config = dict(
    n_layer=12,
    d_model=320,
    n_experts=32,
    experts_per_token=8,
    d_expert=96,
    d_shared_expert=0,
    activation='swiglu',
    moe_layers=[1, 2, 3, 4, 5, 6, 7, 8, 9, 10, 11],
    router_score='softmax',
    normalize_top_k=False,
    routed_scale=1.0,
    balance_loss=0.0028,
    balance_bias=False,
    router_bias=True,
    init_std_router=0.0286,
    lr_router=0.00146,
    n_head=5,
    n_kv_head=1,
    head_dim=64,
    vocab_size=2048,
    norm='rmsnorm',
    norm_place='pre',
    norm_eps=1e-05,
    positions='rope',
    rope_base=10000.0,
    rope_fraction=1.0,
    qk_norm=True,
    attn_scale=0.125,
    tie_embeddings=False,
    parallel_block=False,
    init='normal',
    init_std_qkv=0.0259,
    init_std_o=0.0,
    init_std_up=0.0259,
    init_std_down=0.0,
    optimizer='adamw',
    lr=0.00143,
    lr_mult_o=1.04,
    beta1=0.95,
    beta2=0.95,
    lr_head=0.00398,
    warmup_steps=265,
    schedule='wsd',
    decay_fraction=0.307,
    decay_shape='linear',
    final_lr_fraction=0.0,
    batch_tokens=32768,
    seq_len=256,
    doc_mask=True,
    train_tokens=271000000,
    steps=8271,
    dataset='wikipedia_en',
)
Below are experts of layer 8 (counted from 0) of a mixture-of-experts language model. Rows are named router (the router's row for the expert), gate (a neuron's input weights, with its number), up (a neuron's input weights, with its number), down (a neuron's output weights, with its number) and show model dimensions 160-239. Each number is 128 + 24 x the weight over its row's rms, rounded and kept within 0 to 255. Numbers have three digits each.
Before each expert's rows: "mostly gets" lists some tokens that are sent to it at least half of the time. This comes from a sample of Wikipedia text that the model never trained on.

# expert 18
mostly gets: "par", " pro", " Pro", " pa", " bi", " Bi"
router:140146106157145113099111161072098133150118119115136131124167110128149119112144092119101194153148080102133122132117097180133140126122126127144141101161162139086147127144154134103186173117153109096175114114143120118147083169139095082096122165
gate4:101115109088130120135131104129175132111141118106123113079112173129101143178086173135055137110151132156148168116120167127094146091099134107122106096134149134145133122161114131127134125112102135126139131124163071155088119125142139067115154154
up4:147097166152173106155097145088148086170077134117123127124109128124115143085157118185157134072125151159094100140114106133111108158141125061106158164103116145106155116083102091138158157131131136118121142171092104120138113116140106120168147139
down4:096116113126110150138135121157113077165081134169111105125131146105109150154142109147124106132144138111160141112167119131098121089144126143184123109118116153136136154131120152129122132140160105143145127132117130120119169172156130119139115112

# expert 2
mostly gets: "present", " National", " music", " person", " government", "ization"
router:111118103151135132112135118151111162133137149173118138122082171119059139115090157178073166119136148163148112150126089095130113145151151141125106092189139115155142141103155109120079148153122136174135147125098115136131111125111161152114091143
gate4:140133115090139114103135152108128143136116146135103138160127111148075173162134124141096142177083164120133106134144147109114123116179117136130137114101116131095179110137129196167116180121162135140115121112111144092153120112096119106108132137
up4:170169091089146123102110126132082141131143135089109121164158146134106156157158138115108129167076158110143096137112174118093112120163084148170154105085096134077157145108124183163105162116152125151141104107093120114131116142113145127120140143
down4:144127122121115137132126094116088131142177177153159120097083165130075117117144153115115110167173164145157139085148132117128117122142118136138134144110128082101093138130141182119140062092148135135124159122097152114108104142102120122161122115

# expert 11
mostly gets: " Ni", " Ja", " Du", " Lu", " Je", " Jo"
router:127134145086138114151080147060166144143137094183079134098120137120166119149145127105117086118142158153099116079126149131147136096104117100098148141101136139136128108129126122109154073100111094121117116109097101135125146141096096120130121139
gate4:136132111119066115129130099133088185117082099109143130098124159133100127134143140105110135140110104150087134132086116141120202125130119171157093146149145093120144115115158123102156107125167118158155137113111155137146120117105117088122113092
up4:111136126141144104089148115139149080107144108131090144139126102129108122100122131119085140072133122092156142144159129132119099110157107119164158124158116151118101166100116099173116134112109122110103096126128086154139163141186137128159110141
down4:110087138135151155140106177163105143115143139117130123120091113118099129138141148129109150150091142126125092122175105124109124105139121116151113116159137184108133122127128175124148183159146131115149134154105129100090125137104152128155131148

# expert 22
mostly gets: " was", " =", "---|---|---|---|", " became", " been", " most"
router:142095133107101127106132104166142110123132153148145121113110155150128109139107123125120154132152121140121069176152141092119141152138116130123088119125114101164101098113153113077098167167088120184090133137102162121127131101160143132105168182
gate8:130111124088165125140157102142117147110068144141099133121142132153115109107156119123089144188131138115140136139122154106135141091102156136149168132133162095155131137115092105149138106170154152132081098171118155104093130124106123126111095116
up8:128116121131131150162140216105165112074159123130130102119125147136118111159104122174158103104099113124108171044181070080133095140152170157106113156130113152104148153157120167110140160138092067136163162107137146141141144142124137146171147116
down8:160106114128135137133118168070160158137115098100129152113160173146141102167130113138123115131098113163103145149138126116095110131099107094118076142092132098128150126141105118138104147130121109183119132110119177145159113141128136157138124123

# expert 25
mostly gets: " John", " Te", " Ko", " Je", " William", " George"
router:118131127154122098139143117126105125133160154157141153148115149150131124125139130127155150123130114119134127093119154154135125137078115159128158106136138120118106129149138138127148107077140141168141146144143117119111123142098080187101139130
gate27:119123146126148115127073138182143100133165128101159154087114132165111104113139116111133105113150103105135167119108120136106100148138135096156148124165125142155165122119130168122098101161127069141120179147113136123169117113150133130111125160
up27:135166129063103109112115151162136129149172114142134095099141141099117094110131149133135129113101133132129079068155136113114133132104191125159150146138152164124155135182111115189116126132104088154113122140111108115144118132137110123121088158
down27:084161093154126105121090175139105142147127164086076111133125096109175144117151118150109111136167127066170148139135164116097116160120125141109170109115120162146142172119091154084125122089087168148113128157145132159139136097147140116129144130

# expert 28
mostly gets: " work", " show", "–0", " played", " −", " kill"
router:194115098139117135155146124116154094123097141122127097161147115100137138143139115133093134130124101124151154153107166126132115135138113131106162161094101122134108112129123175137121111126153121112133117140154109115129115104150105105122114104
gate8:182117102132143108116101119121093162134162105117170121110158162139149131157129093113101102148117125125138159145115163111118111115092100153109167176093111139139112119177118141133116158173120133116104107112108160136146119133102110128144159093
up8:116191134082154091131131137077142116130146133090148137118120132059122160136145105148136189152133099119161124118153136082158120098121130138120120134144114111080138119137132126126157129121143137125165106150136143127123146130120115131132150111
down8:108115117171122160082140100177113142163120145167127125101163079151088123129097112112159093123152113120122106085172152161118161097121153095119125118149082096117114158099131170129116138079127181130127130123109124105146180094122116163158123133

# expert 0
mostly gets: " with", " (19", " 19", "),", " called", "–19"
router:069099139133183132167092153192124105120132147158144123119184131120156124127104147127129092160131117121102149105131143087097154116145104142108109161077157109119099141118129142161134104129112109145094123155111168134087140176127154084114160102
gate4:144118152184111114124157121085163090129141120108148153150133119130111116129162160077135125125074093123126154110102155104129149136081118111116127147164132126157146144128117103098153120105115077108129148151152174120075111130124155128084113090
up4:141139143139142131127097124137112150136117129157102143161127125120113109135125129123109108157140090082112122167124157106129133123100143134132132140162118141107078119144149143121092111133148143128134113154133090148130165119127144122114112170
down4:127120132108153138141119127144150151118132096109146160085137125131155119122122129148122072159141131069113123115142151127125097118118140138088112169087143155142131133125150137159157087143141167165122160162137163131096134153139126078171137119

# expert 27
mostly gets: "′", " Total", "0.0", " Born", " Location", "•"
router:116116110122106136138171152125114135100119160138146152104132115151080110155144158131137098120136114132134107113140114070139107124162088124123104123176099091117155105120134128140158116121138142179111129142176116138160141114117197107113154156
gate4:101058131070100120108103096150166158127137118134130081097091110112091108153106152184101106125109149152109152194151153136100129122147084137095115112133140179135119104123127147061077138136104145123098145114124116089134171105149143128189129099
up4:159142081182124134147191142093114135135127160141116130149135121128134163137114113104109119122145140146102141131078136118098172090135121107161138093103152103128127124092134116152159117117103101116101125146116097142121121124076109115095147102
down4:158139125126104128129128101150137090134141139131157143133123100103103137119123171088148139115093132155078106121129135103125124165107132134133153064144158195112139141156163124147124128156098149124109096066105133101155169129168108161135154159

# expert 10
mostly gets: " Ja", " Ha", "ja", "ko", "ie", " Ko"
router:076142153141122148159148143106088140118132114111137162128153085140109139091095114128125131100151133136137087096118109177152126136118127124112157108146150138134119114137072111096131123099140149107137126124108126111156160130124107151106111131
gate27:153104079146176155110133128150118145153116166078100112172144167119101175108130152145117120109085125193098134138152108107105103084085105177160107109120125104095149117155161130158156115107142117144133101147092147117187158160118162125115153113
up27:107124083140119104137191143149111115113141137098073144146127122116114165085208119130142159162122115139102147113118141101145107135126146136108117107101146050145130147155148187107130142164099121128115132135173142103108136100085151160116131095
down27:119160166106130113183131136155129125124176152168132123139092123151115089108104160146119132076139133162114133117137154163152122116135103099112123130125098147165115133077151139116109159119119168159114134095146116174159139108129143163099100147

# expert 29
mostly gets: " ==", "The", "=", "|", ").", " Na"
router:097205124144165191106132160177114125124102117158140127096182134121120129112164094123163094116113106101139114115153088137160099121120122106104135095096135123112136143111102145163157126088160194128119130134138138152133119171142088108108161108
gate4:159105140067137135122137114136131091142131125109121157142132102158112165160107086164143106094154135136119113124138148135135143129134139063115121118158136108176149132130122135098128141120150099105156101134134160126126096134117157115123109092
up4:162138104132088106083112165131131112159091136108118124126103123123117129096131164087157152145089106174164123121141092059150124128140130089131143115134101120119131106142122116152140074146170152108142174095102099124132098124116139139118150109
down4:113110101159108120143160159159136128084160131111114126121115135141152143147128158144131129125133149137142155117154120111132100088109136146131089141107169083152103145116145124151116096144137098145126103132107083180158110132173161151111186180

# expert 4
mostly gets: " John", " William", "bert", " Roman", " Thomas", " River"
router:147128149140130099108137173126114138180129121132079102074130127139083120126148159075154126117130155105149137121190129132118126106104127125096123182180156140141150128186122139137125106106159142125123124125046116117142122147134083152159095081
gate27:157117143148147115150102116133136096166148120114085118158141162131116104159129174101096097171151148147087103087130113099123123142131120152133097169098089081163125153092092118111136134087132137123142102172102093108149130154137115099116126092
up27:128146135105126131151104138084180138142099114203153121146147169123150146123129138131142111154154113129121122135155096121184143115115109174078130141122173110149095106107157130147143097120116151140137055121117114130121153124142109122150093117
down27:133134095096119103092176135118121094101141156106156151120141156122144192131142147124148103080161160160132160148115115139117127122118145149150120154151102139154175114120073145136123103136132132170157143127111104154132147107111124138122121125

# expert 30
mostly gets: " Th", " Do", " New", " do", "ó", " so"
router:097103169110132145156092135111145110125122100123060148109129091090130158123115116132134093112125175120115109136107148135137138122143112112149127121087108141106099104149135130128154117092115111114174119102109111154085109149107105128136168155
gate8:101120111125126134102119152082134135126139127156117120062150104119124166098132105138121126119088162120123118106168134138153153128138113136078095153125140086105075175147102142133193119122134160126121109075130119120112181160165142143122089111
up8:119090099053152164117117106146177151114099140140153112103129175110116091141084139111164113128136096122140141146173144127128118142135151141093106159116107126111154159141149134130099140128118129122089102121082131143105116151098148115106145159
down8:149115142119127128168177126069137123134132116140089080128127122121167111142083119119087162142129142147146125130096118117117107097103080144135096156094117111122107149100133104157143169135118116134125089108116109169123115122146177158141142127

# expert 1
mostly gets: " h", " di", " mo", " do", " st", " fa"
router:129153141105100115145177152106147150075151122089151158077087138137157125143132107136120115102111125137143135111115140137166105131154137125143131126201126112152125136104111142130139154107084168096124133123170104141113121101107133144121168112
gate4:131169099111129122125123132169112165139090144128151144106108077163129086138128125129123120134134086128144137140126141093088145110119151122152073157133101131100161126121095154095097097124143130127134126160156133171108130161090135167119145117
up4:099115155191156112131112131151099138147168142161119145106070138116119109114136126174121131150195160159121120151089139167143125107135095157067150097140181118135107130107127158140135132120158107102131154116133120121124109133106131119103063113
down4:147136089143126138082116154149142157137164128101138133136075167108108141161098156148139098153160116126140103183158112141117143125075116115136116109125100099123157137106156115162105143169094121118130122151095135127108115137177145127134141111

# expert 23
mostly gets: " for", " as", " had", " on", " was", " with"
router:158078134129119154132149093182137150126162150104150064109130063144129124131093140136114132139125122139130163107100189118085121107144122116126120128101109141127113122108124126152111144123103099085135129123149126100101121165134116109152143118
gate8:111114143116123140136125105144130117138086137118120139155138104159130119093185156111156096114145126114153136149162103097156156105133156147182140137131108110115115103101141094152129114132168094110126151108094134149161116130127151123150129095
up8:112127090117086148120121118138136121135116126131124122179128112118137144067136122110147097133147087144094133144154152102123144105139150139159150159118089080111111102106135122118115129128152112063106111080110116105125124132138148118154140086
down8:057102112120117147117132112097155103131090133122152093152155094151186102126138104146139110113147097119106166136147103119140136100111184096128132098100116140151151106135093104165087097132158131075167143126138097122153139126149153154061138151

# expert 9
mostly gets: " William", " John", " Robert", " David", " Thomas", " Charles"
router:132184114109136106121123124085102113144130167151091112122166126156130158157153073094137134146118121143124118131127176126142098176111130148125091119108131127131125122141151121113093109116160146136120117114085139126106139154130107153100149098
gate4:151131085140129137139087179144132141133103149090097149184121127132154125141143144112137114205111099082154153110117121151139105152160110160139113158120104106130174114120118123118108134131123145134138129128150095179138101161160165119106116113
up4:099117125141114122107177098120132151127140102145163155093129134135123127112101146148116136088138128169089118152167123088117170098118119088125130114163152142099088149141171131127147149111119127116125134149099173079125167101096084115163144121
down4:148114138152088140100119140111114153153153117166120112094151104128090106102139109147118111129147137171075108160136143153114120141098171113118150161134131137118153138132096124095128152122149109153116118159118156151124108109092164137168140146

# expert 15
mostly gets: " train", " British", "Personal", " Music", "min", " military"
router:114137141100137120148065144161087104131148139123117114137132106118158148130101153144127129087125119117163115129175097099127131157082166145159153110153145104087134120149152115098129136099134090166140135099086115126136124151134110191147105114
gate4:110119149111157135130208135139123150179138164158149165147129091164119141105116144140145134110147116113147130150119157134115129127110155114178139097105141151085121104093089121148107099106152103124144153155153161154124111115139157122153071098
up4:101126070147146124131128122131119085134093147142110169091144153105126114160181072172133110133140079150176124122086146121139105154125140148106126126123115112115103101113164123123161099110149160164159122147133111163171135121117162116092056136
down4:150141065123160124177166111054117160149159109098138148121083150168053107163132129152125164135121118138105132146125118152093166116109138160094131113126100143106117113121125144104112117141097100137093131162118110121117183069132100097141104128